Weights of a small mixture-of-experts language model, trained from scratch on English Wikipedia: 256 experts in each of 7 layers, 5138 steps.
Below are experts of layer 7 (counted from 0) of a mixture-of-experts language model. Rows are named up (a neuron's input weights, with its number), down (a neuron's output weights, with its number) and show model dimensions 0-31. Each number is 128 + 24 x the weight over its row's rms, rounded and kept within 0 to 255. Numbers have three digits each.
Before each expert's rows: "mostly gets" lists some tokens that are sent to it at least half of the time. This comes from a sample of Wikipedia text that the model never trained on.

# expert 187
mostly gets: " due", " acc", "irc", " Mat", " Tur", " Camb"
up0:133090104107158153109159105157131082136118142132131181128137158065103114091126120102123095141095
down0:143148143146138143124108080144133154109099105162114117103145144154103098157146129143086172126169
up1:143131146134127152115081129111112167112135117128102160105140112119149119103136129128128089112124
down1:128148137117097123091131160143122136114176132128123135092094126131123137119108170149106137103108
up2:104124120141114068149124151169109131137122151161135121161113151186140185107138141086098111165130
down2:100121083146163100172103147152162117115101119139149139141093083147107107116173141150116121108136
up3:121147140130134090219145139112107138128093105163111106122144080187164112120129123128147072123104
down3:122144102120154082109101104119151102123129106178164157149150115142105146097103112133169126073090
up4:149122154140165143130076145138088158132135153168128133113136126075105138110121113127148138181129
down4:096172148116126098132102097146073179125104128148079165085092142100159146118116133121127106136168
up5:120110124125181112117176120129132099157099121085166151123145179134129122101149092136136083096179
down5:143136154106125084129126101137146161113111119123126169133087144122161138108160118127108152106128
up6:145130171145168118072165138152112144110147108073109160130155138149109153116134128102108135111151
down6:146127140172140136102142129112109125126117153087126109108168103099141168137138077132144143115088
up7:132089132144150124195134102135125118127086143165142136136132154144125136134160147123119104145078
down7:129174109092139048139092095146136166124151113116129129196125148145137132108128103166141146118101
up8:109177150130108136138135112098116137096114140112111147115138114113161163156107192094108160115147
down8:124129089104148170116129115096128142178137124131095068159109163107127175133158110201086150134132
up9:089153106132155148154156129151099124152137112109122101157121097078084151123135092124118155135123
down9:157127140131123101136143168126129138182131144117119093141160110071156108158089126091146136127127

# expert 233
mostly gets: " mat", " histor", " med", " typ", " crit", " princip"
up0:128121109137129123114177165159118147155141124094128112138126119054119128159138095121150113094103
down0:140116151114095157121139138163153161122148112112097145146150136147134120147094127089085095129091
up1:108118115067143116107126100072102164133115123135148140139141122098133118105189160150114120143183
down1:141100143151145121124109138147103145137139118105168147076122163149134150133150104147121122141142
up2:127143161103097152141149132178106117097128099124138140083104125131191140164143094128171096082164
down2:132109095128085175145139080096153140131079122081124189107085166125121140146124111119176090140128
up3:108119065190142154140120164140137098131091109113113132137099113143121159168133177120098164120102
down3:141128093120108124101160109146168105134102101110098131189150172114117125102127161127096151084087
up4:091133139143106121154151145155100116114114152136149122113125125115150174129148122160132145132117
down4:069116125116107118142155113105104172171077127108139123132132081119123127113158131112149125170140
up5:103119135124143118138125175120130106142136114092146155133137126118107063123120097107106119120127
down5:091079161135150200122115128164113115126123127139148101127132129120155170179088095142150111076127
up6:147119132173107154135139099145120094126142143119123136107161127117095138158117111129140114076131
down6:167129134140114144151132116125108141143138121147135122131107146123104098137054143153173141136127
up7:099091147136186125159135135122103148136168122129128150186134121084086116098107099124124121150157
down7:144075136135165158165137097109146124172126111146123084162136117153110112151136158162108083129150
up8:150083115140133109115087135106114115145113161157114130162109135115095156106093096122098099130149
down8:096109080133134138113085138123138158140155089154115100139097128104109156133142131162113118135169
up9:107133144094104139058154125094117125147131148106103127147161118132131131135157148154137139103155
down9:145139165113114105156160102139132157078115120142106156110076153143130160120166126085191129116154

# expert 224
mostly gets: " part", " init", " stat", " cond", " loc", " ill"
up0:174092080099115144155126134115114123105157094110145151130107155150120127098107104121122169147122
down0:130146122131097152164127151152136146174162094135113137139091144160175117119144155123121115094096
up1:098140152116136074092146131123152151153141138151114094135137118079155148152082123141130142101155
down1:172122142116112168111156095144124148106145123119147131176144122141125149185135160139092139116127
up2:118130141123147140103152134155108176163094096113142141144105082113101131137099131104152086145107
down2:128146117155116104082126103126123136143152092124152113133158103146132126105140182170131137132173
up3:094153173094134144092171100124102106117117121117138130146094126160161125183108146096146117140101
down3:131168126121116169159131146113157129144158166141123139087124162125124126102144135114072141135136
up4:145126136143096141097119109115150098168100124112087148122111098153161097104073117082111113138164
down4:099092129124097128080120125136103148149128180140121132150124155123097149143130114131095112140132
up5:120131163109126141119150122168090089083124126129149100151155116108134158118102128065148160150156
down5:136114166130136125128128140115136118180162143148084133134128105094109145119118119094114125131095
up6:113165150124122101091127096139146141150141084114150094118119098104115134141140104124114103146163
down6:128132158116092127114143106097121129124147187142150114107114125130119144089184113103112129159146
up7:090132124158149137112167102170129116102124108083123176141186102131143136139160117144103153141154
down7:189152124130134128141100084139144125101169176108105095118133120117105121154152135117144137132170
up8:097170123117137115165114136151116103130127127120169124128116180122113129137125107094122120142168
down8:093153162119135154149136152143140134142132145160102151120145123144089099146094086114138103178172
up9:113107130145119096135115162132127142124132135144092092108107127143139176150089120147161125147151
down9:082128135142150107107089139094116102112098132129140123137133105128134128077161106133126143103142

# expert 154
mostly gets: "chester", "iverpool", "bec", "idge", "igan", "ston"
up0:139173143164107104104150171122134127144115113121161128117156112129129139084101126096124118073094
down0:125096128113094121124115106112148139132110123125166162143126147130132126145139129135096133156136
up1:143118124131150081152131153172144094115103108139127131134128118147074102174147144148130177099111
down1:119112145082086149134143148121147104161160099135148133151127115113079160074142119131116149103139
up2:111161125166123069144124159142107131160150118125109153088142110094155111108156168105142127135127
down2:111119110146123103125095106120119159113134124111101161159094144124166111161140104150108130146113
up3:140099178133116155121130135132122154162140123098102106096129111146094117089115132187107092128143
down3:130122135085120083140134111123120124139147141106119077181110080095164088113136116121118145141108
up4:113130131134152122169183109095109161131114121147143153079141085130129099162145148079135137166160
down4:139068100093099111073115103161158148118112138145141125096116143111103128154156089132102080143135
up5:155135093089116112151141108129127145120153158096103175136129114146141174128155099136158088160199
down5:129155124127158154105130113150159158132168152104129078132107125102114096169171129095143105175111
up6:132161119149163092101153149121105127129140105131144076103142088139124157150152100154125104164152
down6:116096115062102149148124123110098111144127120145142117099144126118128100112122112157157104141101
up7:112078126111137135108161130154138113114144110157125101162135093139127130113085143098132131151124
down7:135133117140109124136158091132136125130119146099134125118107117151119161151125128119109149136154
up8:138111173125155105134148101126103105126162129050164164149116168112111115123145086088158107134141
down8:113122150083095145090115143096154137147110131092150146118180159130102139148104137105148096125130
up9:103150142131118118124126143142151190139114108140153121092139123113081109092123145106097114098134
down9:130132150119169105156086137175144096148124110126106133125159109150140160122159154139106139127085

# expert 221
mostly gets: " claim", " politician", " president", " rights", " support", " killed"
up0:119138133110101108146105098133123130031122093098160108133102101187099161126142113127189112089155
down0:139131130130119159116144151171103137098137099147160136117081086097129163140119161147133082133133
up1:110121149065111189140123134125108115112137114130130139145096123145102129161092132120134126163144
down1:156138141150093124097182155137164107117153125092154142098120159149116157105103107160134141157133
up2:144114170129108121150130155156163097133130166119150138131139139158101142093129112134130119113185
down2:144122115101106163112160066141144106121142114151151140114110091177126123080092144167159106169117
up3:109130152148159117124105132144137145142098107116100155179127167107129103159130144136105109128123
down3:165123125127080176129087139120139124119126136098104135098121126128147110123137129135147124145126
up4:131097098117111123122123130179127156133139124089110120106177118150118142123142082106093108153096
down4:105127140108095169121150116120090118158124077132115129149121151106119148138141100140102122116146
up5:072106106116112077129112134108140133150116144132144101122076147160142143135101170169136111140111
down5:128169083118117165165127071085083096125136088137122173132142123140110114131153117141137111133104
up6:127117180083138158128114190150143096104128092118148116145137100149113171116135114117123109110159
down6:106132145132177121143174094124100132117113161115111115174093164113113160144136130124098108137165
up7:119060088108097166148094134108147135139134125132161112100106097134127138137107134143131142132109
down7:117157180103056127112115091166099108104132135158112156140098093133117120160154146130108117103146
up8:135136151145132091142145154115132076118128119111168137129109112136149093126092124138140150172094
down8:128151116117103103195134149083120146133166114104110152129177156170131120087144122103129065146142
up9:081144123110133134121128106130126135126172120124106114149103093100114162106150163092121154149107
down9:125131140156089117130135131122132170164134104119130135114121179124139124175144165138142083129119

# expert 131
mostly gets: " hand", " land", " bet", "ood", "unt", "rib"
up0:133132091081094169134136144143108111095134087109156136132137130131105118185146086138124169127173
down0:104110102136127100148131125140172155158074119155132097133101117162110149116134134146126177141059
up1:133139147141068126141149093108132133129124134108196069078145125099123149125140139105109100139127
down1:139090117110114097145134127139103112152157091140178149118096111131166080139075135103165110145156
up2:107123100139115085152110120132116185177121111150127138101114086132132109108137129132152107154144
down2:113126130093074146103110117155114143124122134112071120131079105127113127141154105118121146144118
up3:144161116110142154142113143157132126157168135134127158100119084116136165090172104144171173163140
down3:151143125093086109130124146133150077131110142105092102120138140141100101123139166159172136174121
up4:115107121105178122132141123147151159100137138128112157167111082102094139120084129118099103128120
down4:161161106127100104092112133120133121106130150091093132158146162120127093158116106117155113118080
up5:127112111176132100108123093136102123128116112091106156155144059105123127113149144147175098108155
down5:111102142118097116153129136145118156079067129134114063116118099115179151099115079120128125126157
up6:145114115131095166169111180112104108149136140130082127151175099132166175114142163173128157153141
down6:148107169140091106140116091164145098131138124117110116102120146121112111144156122159172120103119
up7:120122133136139152141142111123109104120114155110144134127162139120130159101094107177085111166079
down7:119127152113152121117090143117127127175131118133153141091126147153107103112088143120123118174136
up8:164157161129129121136104137156107127070136172152124109131113187129111130118126143107162149112133
down8:138114092144114128114127078114142148138094093116148167117108140157100146118122115133098118126153
up9:108140180156144096125144082159132116115120151136074115162139174095138087162133154100112136168096
down9:075152135176183144123122127137115088125133101186142110125131159110176133133113138117140120154158

# expert 253
mostly gets: " United", " British", " Australia", " Japan", " American", " England"
up0:079076137127121120108103102128141171107167101117131118136147148132192117161124130099158101131152
down0:136125117145175085128127105112158104150065136129141117113135132154155158127093128151130145156147
up1:151101173096104109118093094143113101114133134111140146113133201130119094157112167096117101141139
down1:116115119149140086116125153134141113131124124133146133128162147132133115084158130146122161053134
up2:113113140094139121123144131142135131122144120148093135160141082077156121131100140132122146119120
down2:133102099118127136111123100118122140201141086104136142114137131146124124132144104116114096170088
up3:168082134175165166117137140143177118145107157112156136148163147143115114137115104158149113119114
down3:157114102135137124118123152201126152109151135149163156150147129106125098129123143156085106159125
up4:133159127171124136158152140126135153142108111128105148149123096114123096104153134213102168140155
down4:116108143080163144124102139118126100164134165174132074135107116098150151166141124094152128134159
up5:115191129118101169133141126173111130156128134097111102153142101118101128135105125113122119152147
down5:135141086119146106122124121135119161144095131140160133087149147133113160157154149126135134158099
up6:129143149125156097118129122142105128137130141099076133126127146090138108117139126115172123116141
down6:091091100146129128126112116129178129111104148163138097087119127156095088136137128183143140138145
up7:101143164104152168124050146136085147119127098105103136123100149091129142143121125107169113185113
down7:133132078148094107115162107121176121134105115137160105130106109122137122124104143106083125102138
up8:118105138082115107163121155150112129122121149112133071112109128168127134144122107068143106155142
down8:118114135154112103126146104102171140091166115121154093116147134100122182178137118132160147128151
up9:080180156140139110171126141141110117125141156109120115112086147132077122132096122092202126116122
down9:159125131088143109119161115144179140134181133127100108167120141173090104132137101116129108090160

# expert 142
mostly gets: "ably", " half", " time", " times", "thlet", " place"
up0:130122114158110132152115137124139115167107144155168156093131136153122203116137107107097118138090
down0:127138158117114144129102095134136159124122117123141166152151108165130102103147129135117136119162
up1:143105143067150118123112165170137162093141122103122098131146143120113133083132132115164102134132
down1:119143099163081089133131119125111140153108150113181130154125125170086128170112125129150148103141
up2:118101129138159136145106151106119114091127117161146109088116086106067145126110129108152132082145
down2:206147129094133120137135141159140118116143130156094152137169131081135144112161143137171133161107
up3:137127158133108126110167118151084141122139157153149126130126168115111126151133114120149142099086
down3:099157137136132110129064147141191100107118147088134144099138113097137130132138175112083122103133
up4:110153183131147173105124132132106169114149116130153097140128127129106122137117154104112089115149
down4:102125144163155148127148121104128084102124136131112106092143058134147143098081147124092152092089
up5:104153149135120110150156107110094125121127181113149158110147123141173108126134094196122108158158
down5:177094102146106119108167121124104157154120135143113128161105121114137088109141131115146117110130
up6:117151141127156114163125147141125132116131124130145157086149134155093127139154123130124144083123
down6:104126134111128150152158159110172135149132139141130107110131125149172136112132143126123173115138
up7:075113176102145135118145149121096151134143094124123125138108132102145141128095130153133158111187
down7:118145166138110117128140126140130150119149149115102172124116090142088098074147171120120106090125
up8:097140098079124156136137112147089164117149144171149081154118132140122130197102098111109119143126
down8:135101129125127131105120142122124108119114135134157087144141120133117116117116138154114174096120
up9:129130128073127152131101143108117141143152143126135159119137057120112109098118133109099130184145
down9:140107108131156079105083166112123152139127117158104084136151139113130156098070149110136102119163

# expert 103
mostly gets: "″W", " Canada", " JPL", " Open", " Columbia", "IA"
up0:147151161144152124139144123115118113146132103118102117147170108143139144122104176061158101125109
down0:139132166151099094159122151135143113167122139124127124092160105130127092119130152124124129159170
up1:092140130114099157134163119117130143103154075097164137162096147093068124164125115160139160147115
down1:140132159170137114097125119129129119126098122145157151127171111198162119085095116084128130072169
up2:135153140128114098143133146121098165136091141161128160128160083123147150083117128119141175126136
down2:139088139105172121135114122096137163097151141115112157116099148143137137171089122099164068130109
up3:116093148096114153113126121163141098129112141109122156164114186138100160135118123110096078154134
down3:148109113130096144096153137138129129135186138166173122136085096115132107144137124129100146095120
up4:098076111084120103131148121155083176104104136107130110109111121117132114145163123104148161145137
down4:114117098149081184137130145160135147154125112143139089104119130140171173126118110143171121127128
up5:098163110159184147138128142120096130166149075129095141132187136102159104176146123187117123124142
down5:107116136116148149150129137132113171117146084140115150124140137084157133108116165161126122134160
up6:137107097134175137160080166160118110111153133133154116114190081111121142092120111178138109088146
down6:149130095123174153120106117137154149117105107116146088156175132114103132125115157178103115086109
up7:058127107134154142140087152145146154146140138117139096119135106098111099116115142169192164141140
down7:142137109129125133148101123156114147176107080122145091147166131153110159107098139065115080106188
up8:163137086129158162118127148132083127159142122094144081158138125121113132160118168113152176126074
down8:090162166130080120109162159117097135106142132131125193097133130115168107098145185117126122139174
up9:145079104141131121102080147152129126116191142143122151155164114106157114114104124147152125128102
down9:129101054079139127094144109090151146154140131133100097148139166110104185138115159111144132136131

# expert 74
mostly gets: " bo", "reet", " whe", "adium", " Ro", "yo"
up0:141125089136090141185115108157145145110120097122142165132172146132129130124165150141076076106096
down0:103147139136124130098104101137123173180132144117109132168146108113097141128149136132087113134139
up1:130093117100124099123125164091149128101110098141157161140150162069133135164122115131136156140126
down1:124115159156119101117122068159144124131167106102089122133139129153099163146142123138121139135134
up2:140086113124152109124121131112192133138137120096142112112128146075114112145085125142142126128136
down2:148184130147109137158147140081103128137151130119127122133112152125126163125119132121149097184159
up3:144058084105157124128131114128142116132132148077170117104114146094103154151124153156136137109133
down3:101155112149121155069100141142102150077133118113100107097079096138099150140099145116103107159133
up4:101145138137151094129133121176128144148115103136118108087140164145107116147135131142125096125138
down4:168168150090124131120144117082126093189108162141105134121100152162154091064134134120101129166154
up5:094107140094126121135115123125102116084122098135121067178125097104123168104132104159141109148119
down5:108159101128161108125058165106146141148137170143150108114156146108126167149107131151146106144119
up6:111150118148098104106173145159106173154095097145112115134136123133165115123132090139075120143166
down6:104102144104088137112113124123174145162103132134143076153125181156127132127107101079127117150149
up7:129118143078129101127109093144164121174099125097139119132115140159104119149053110068136083093085
down7:112165088144131157140137111191133166133127113091157132124139138160139114082156137173085133109147
up8:137123139145150101129116094138094081151090124127072121124152115116120113160154157138135135155164
down8:135106149093154120153174132140170112142105143175131112168126147149152141154132127119131113098162
up9:102120135172145192119140149107141123133169100095134099097132176114095100114121086136145107150148
down9:169140090132101149149139116103119156115135141129107121177165163136130112135094129135151112172100

# expert 204
mostly gets: "ena", "ville", " Blue", " Minnesota", " Henry", "esse"
up0:145103175136144152130119174142127138165135095092128109093131128092095105137116116164145169156131
down0:162152134106173157131161124123113100115181143103122173073126134097091138126133072159137119129121
up1:105175154121104117147124130129133146122083094163154116173145121149099161142126139092149117160158
down1:165145163142127130121161140133118134112084080172103167114104139130119104134098141092099114112098
up2:111123102116129117142121099144124104125097112152125167129141143135127179189101136126099115148129
down2:133094121143147156084117089121091179123152157120148137118092132162123090151140103131145140132136
up3:160153098150125140155136087153109127150130134128132124162127114129124166119123131128107070140157
down3:107162127118129116161125137137134142103133151105139166101158071132148097102147116072136123098095
up4:129103130124144161172107189138124122149103174133136097120111100122128126176128137133119134127143
down4:084159072119118152151147126168111144154154143139137154130101159095088106118140147158135112158144
up5:116130127110099132147124088146119110126087137191126095111175137148127136112137109140171100108170
down5:135140163132113152157105144167118103127137115133147131123124141136112166146100108105115108132148
up6:139115095100155126175150125128113138134091117143139098113131108116096102151124146149120123092093
down6:157141147142139150109140135133157106105157150123094110119131102104105109162148062128139123105127
up7:100124143117170113124134187134100158115132115121141115124145112127153093132145097126099137114164
down7:137116118120151131162117107149132131148124094126115128161105118101139144144110158140121107133161
up8:137131112168143124117124127137112109173112118117094109114139138119153137135091193118130087112107
down8:119180105148153120147114098119112131148167153100121173103092118116109109148116138112099178149120
up9:154169127142131165141139170157151160100125135098124131084164104102107132079085095155150106141098
down9:167121128157150187129079116083146109162097098118113125121163125127116138156136118137104139124146

# expert 227
mostly gets: " moved", " returned", " killed", " died", " taken", " replaced"
up0:140111118164125147095164105112115098196141146155128113128114127114132131106122105114120157120105
down0:096105127094118126119175179140104103169143176122165140128106112163137160086145122125130146120134
up1:116130154159145178114104097143154156101109111118074127132128134154165136150133084123144106131112
down1:126117141149116122108173155135191118115124138140173110176110142083076109126121110116147122099137
up2:138146089120128159116099080109111113126120162108162132127128121121105139100151120136087124164074
down2:152140128161155107120141136148120121126152091158093128147087090145118123106144097091111176117122
up3:131176163128156133144144090125169121123108126101179135123115182130126147157108127085101126128148
down3:130099142129113080107103132123115131085147125130103086088129073158108126175158166139126131121094
up4:095126121187135128142156142164155148092146117160133118141143156085083092118096143104139126134119
down4:091107156132102090088124179157111127120082120135120156107127125133144093148177171126122121117160
up5:131188104120137141102131129171093149155126130121085123165170109119109114140152146127135125127113
down5:127126131141141092103092170131089128118105112163161131142141149109102099121143110133093140141164
up6:124150167137114138127127105165129158154152121133113137202132150121093138123136137102087075131138
down6:166111145131084159128195125142174180115129122100137134109103124105085111149130109132136134104172
up7:127125099136108109102098096123103071110125134145146147122107129117123139108124135124127167137175
down7:142148165102118127145153105129158130145135122119101105151105099169108091119149170172171141178130
up8:105140136137127118117116087154152114127107140132114080135073117118111131145104106132139142143164
down8:124140152151150139153118133115120130088151107126149152100119109099125090125140121128120116135119
up9:090116129150140132118113136102146114149110188149165116122138135127155100101153154130149177135124
down9:124153095128171082141097134156128124120142119057117129122116163125095145154150118162129118131142

# expert 36
mostly gets: ".,", ",", "),"
up0:103093126105117153094178191132151115129093113112160119132098094103155133160095139135143117116123
down0:106120149102090100122103123131099069173113097137129119122132145159132139143121091139143143156115
up1:173131085168140138095098111126140109118131137162103119116144141106140129188108144117146118114132
down1:149125094145133143078155116132143108135159156113113156110172104110132126113120128152101114153128
up2:154104160113110127110116139119142122131100130117160098140116113097146140140143137181165136137157
down2:116161130122087126126161139115138148143133152118152079180099126160135130121134123134126144091129
up3:159120131127136135164143126123112107112092133140148111106116139126117126110127126101117152132130
down3:157156109167103100152146110099131134121177128121138103106117161164105125129124136112164156118160
up4:153140097126121152151140149114139106109116094147119135123139133120122123114162122088137142081131
down4:141119098157104130163126149080117119152125135100107135141138132139147098087128142111110112102156
up5:071142121117123133105122153144136129144100138151127173108125153125155118102133126142140097101128
down5:122121126123123145108116166102167129148167110102119139156137125102119136126161130107143128118120
up6:135108157137107123062132131095117142122133138169114104118141169119139133144134130121092119102119
down6:118154086143117147115139112099143137140127121094140119156156096127042129154145180123135147148168
up7:133105152150139134119096119121151138124118105147122085128136098149133121153148149173198099135173
down7:109137092153121158123136124167102129124098160105112127156120100137104119128125107150109109131133
up8:159126133149124143121121144120159135134138145126132098130154098124075155123092119159086126128142
down8:125125092180122113099150143113135149107102108136121114145143136124137139139128138124126132132187
up9:094143165156145124128162170153127126131088128145125183108075132098164142137126151196131096117102
down9:108139120095127149125136133124161168158154106120118094154132118135067153142162119131169135137114

# expert 156
mostly gets: " gu", " Be", " Te", " Bu", " Bo", " Gu"
up0:120119142136103108129128088136166123149136150124120121159133138104098133188156084139152124184114
down0:152099098107114107177125118159132128100150132119147142167129130148143129136115092158160100127114
up1:147164096118143117095119158119107139109107116107113141107124101160124115105127110096111163143132
down1:105123123137102138135149121078114122122132176112143109134116133169115114136151122154109112117124
up2:166117128153135172125113147156109100117141095130131150141132163109137070147102117158124094133153
down2:128125124145110062105177114148110135126156115133084105137047126108092143092124152126152120139159
up3:110135120153143132135080118142098140127112157123128138161102127115118127113124112115128113122127
down3:096119104112175159123139113178133133151123149138108120105103139118145151140136138129146110131141
up4:078140137109101142134111123147170133161155113154125130169131099109128122130133136145146123148141
down4:113103129119120145154183124135116133148118118132102147146142090148159106120118126140122114111101
up5:112133113117111125130131125136105152113121114121137122136133104146114149152109107122130111115149
down5:149125110159102115156103109142151116156156086150094111133173152149100087130140108141126189168131
up6:153098124120122139117138129160140152114107115160158116173156143135176113113116078113129128141085
down6:107128108114111143144109139129127121164113121145121157156089077091134170157084148117155135160153
up7:096138141110143167072124184116153164080142144127154161125120075103106169128140137124130106135136
down7:127132126133122103105116148100104098161130101128143101162133115123151107120138118153137098096114
up8:107100111135112086119145136145156131127112139180114125110126108129161099151122123142132111169137
down8:104135134114115160161133163125126121157069122116130125135097148134063175119128141115149151126113
up9:141151121131116114119134162136054134129087142098134119079122116155122107158088102112093087144123
down9:114096112132092097166147099105155138107128173139119119169123145127138116106134112121133108172154

# expert 81
mostly gets: "duc", "medi", "clus", "velop", "stitut", "-ele"
up0:127129151152098144122097117172114127120133146164144145150134121101154114121143107175145149140144
down0:150160131132121166119091143116142127143107113169114088172146132109104134113091118121118169118078
up1:109142139142157107142107118131116126133125138196089174151123138108090130141129149087162095115137
down1:129127162112137098155146145146133117085158138104109128095129135093115114160122122069090128129133
up2:123122133135136115106153139178090138128142121104120159138152165162108124140133112103166132115106
down2:142089170140107091127133119111120119151104120136109124150154107139127114134142105137093090116099
up3:127148138099157114119134164090136158143089112124126128103150124074136075124156093148138160099160
down3:149154141125083147126079124136130102174117075062064144121148141119164127120127129142122113119146
up4:111131150107124119125157158182091183146147140103132135141139127107133140104091108108187148119095
down4:175104115157116129113154089120123096138131150106131148092122144118107109077177136145090131151136
up5:125160119163090091111123159140142143122181144125136085112125128159149170135109139151138142151138
down5:115062137137083120135123098115170134146190128130152138115093137167195091118115153118118116131155
up6:108129157145106187110125146129135123153132150109099159151115152145129116112126097142093083124140
down6:113107123092111136122149138146122193129149141134150139146105178113138100139119137140151098111140
up7:133142129066138162115123145122155089131097127142094139151183109133129089124114109155135126141139
down7:152144099141169107095130143148132106154126102176126153060122081104128138057120134160142139137115
up8:091095113129142128142129196126129147169139128160072107104116097132120173179134142138093136102152
down8:147133102122140150115134069164066130129137111131124153104107114101143103087117139116105126143112
up9:132161141165160152132132160180118115166094118106167147122164107104137108138154124198105125126089
down9:141141139146165087118096140123156096160131055109133098153161141095101084130112133152143113125123

# expert 19
mostly gets: "pl", " pl", " exp", " expl", " rel", " prot"
up0:115148108135119103124111148139119115125119131115144096158115113114102108161148128075112114177145
down0:135120135109149102141149086117136123147146097125082126147125116143138154118152138144145119129129
up1:147122123153116137115123137148124142155145151134139122095151131150100129087113096162142140122106
down1:099129105138147150141120114148212165138118186120112126144134132124141121108116140142159151142108
up2:092113111170141143101103149151079138179119133171126122133121130106160134102112142156134096187140
down2:075139107153150133109138156135136148131178091097143185098126116125134173154108130146135168131112
up3:088135135103083087104157130142130140156128154147142128158144145152072109143106101144160121136154
down3:069108151188153158107113119117135168125156126175132143108126105122159127130145180124135133155138
up4:146130163122140121112126150142128112114166128095103172112173089128089129111075120075133115180135
down4:151121164160179162137108114114136086117091113120171124121101129107176095127126117142114115126166
up5:120158144111092096138128139107127110092112150147131124137102137126132109126159134078093128116127
down5:118119071127084139147094126145115135117185142119170156138082142139113131081153144118129101132124
up6:147113144092151166136133147129108113130136188084137127102199149104144132094087116116090133101129
down6:151130145126180144156090117157138187140115132137161146118113162150111121127123148057118126135160
up7:166139107110134150153130118146128115123164130182131085166116110126124125115140112145208133084179
down7:120084154136152130119135123128134176130109116116080087120139138125168113176096157101159145138116
up8:138156143102169139107119119111140133129107125115127120107148130138104142132179149157101104146122
down8:146144137108129146101095115108109093155173158097172155103141127145132092103116125125105133121129
up9:141136143157111154156139128130136162151096123135137130110152085176121141126121080144102115103122
down9:125098154144175142105093092102135132145132143156145117143077103145073091138125137114150177108060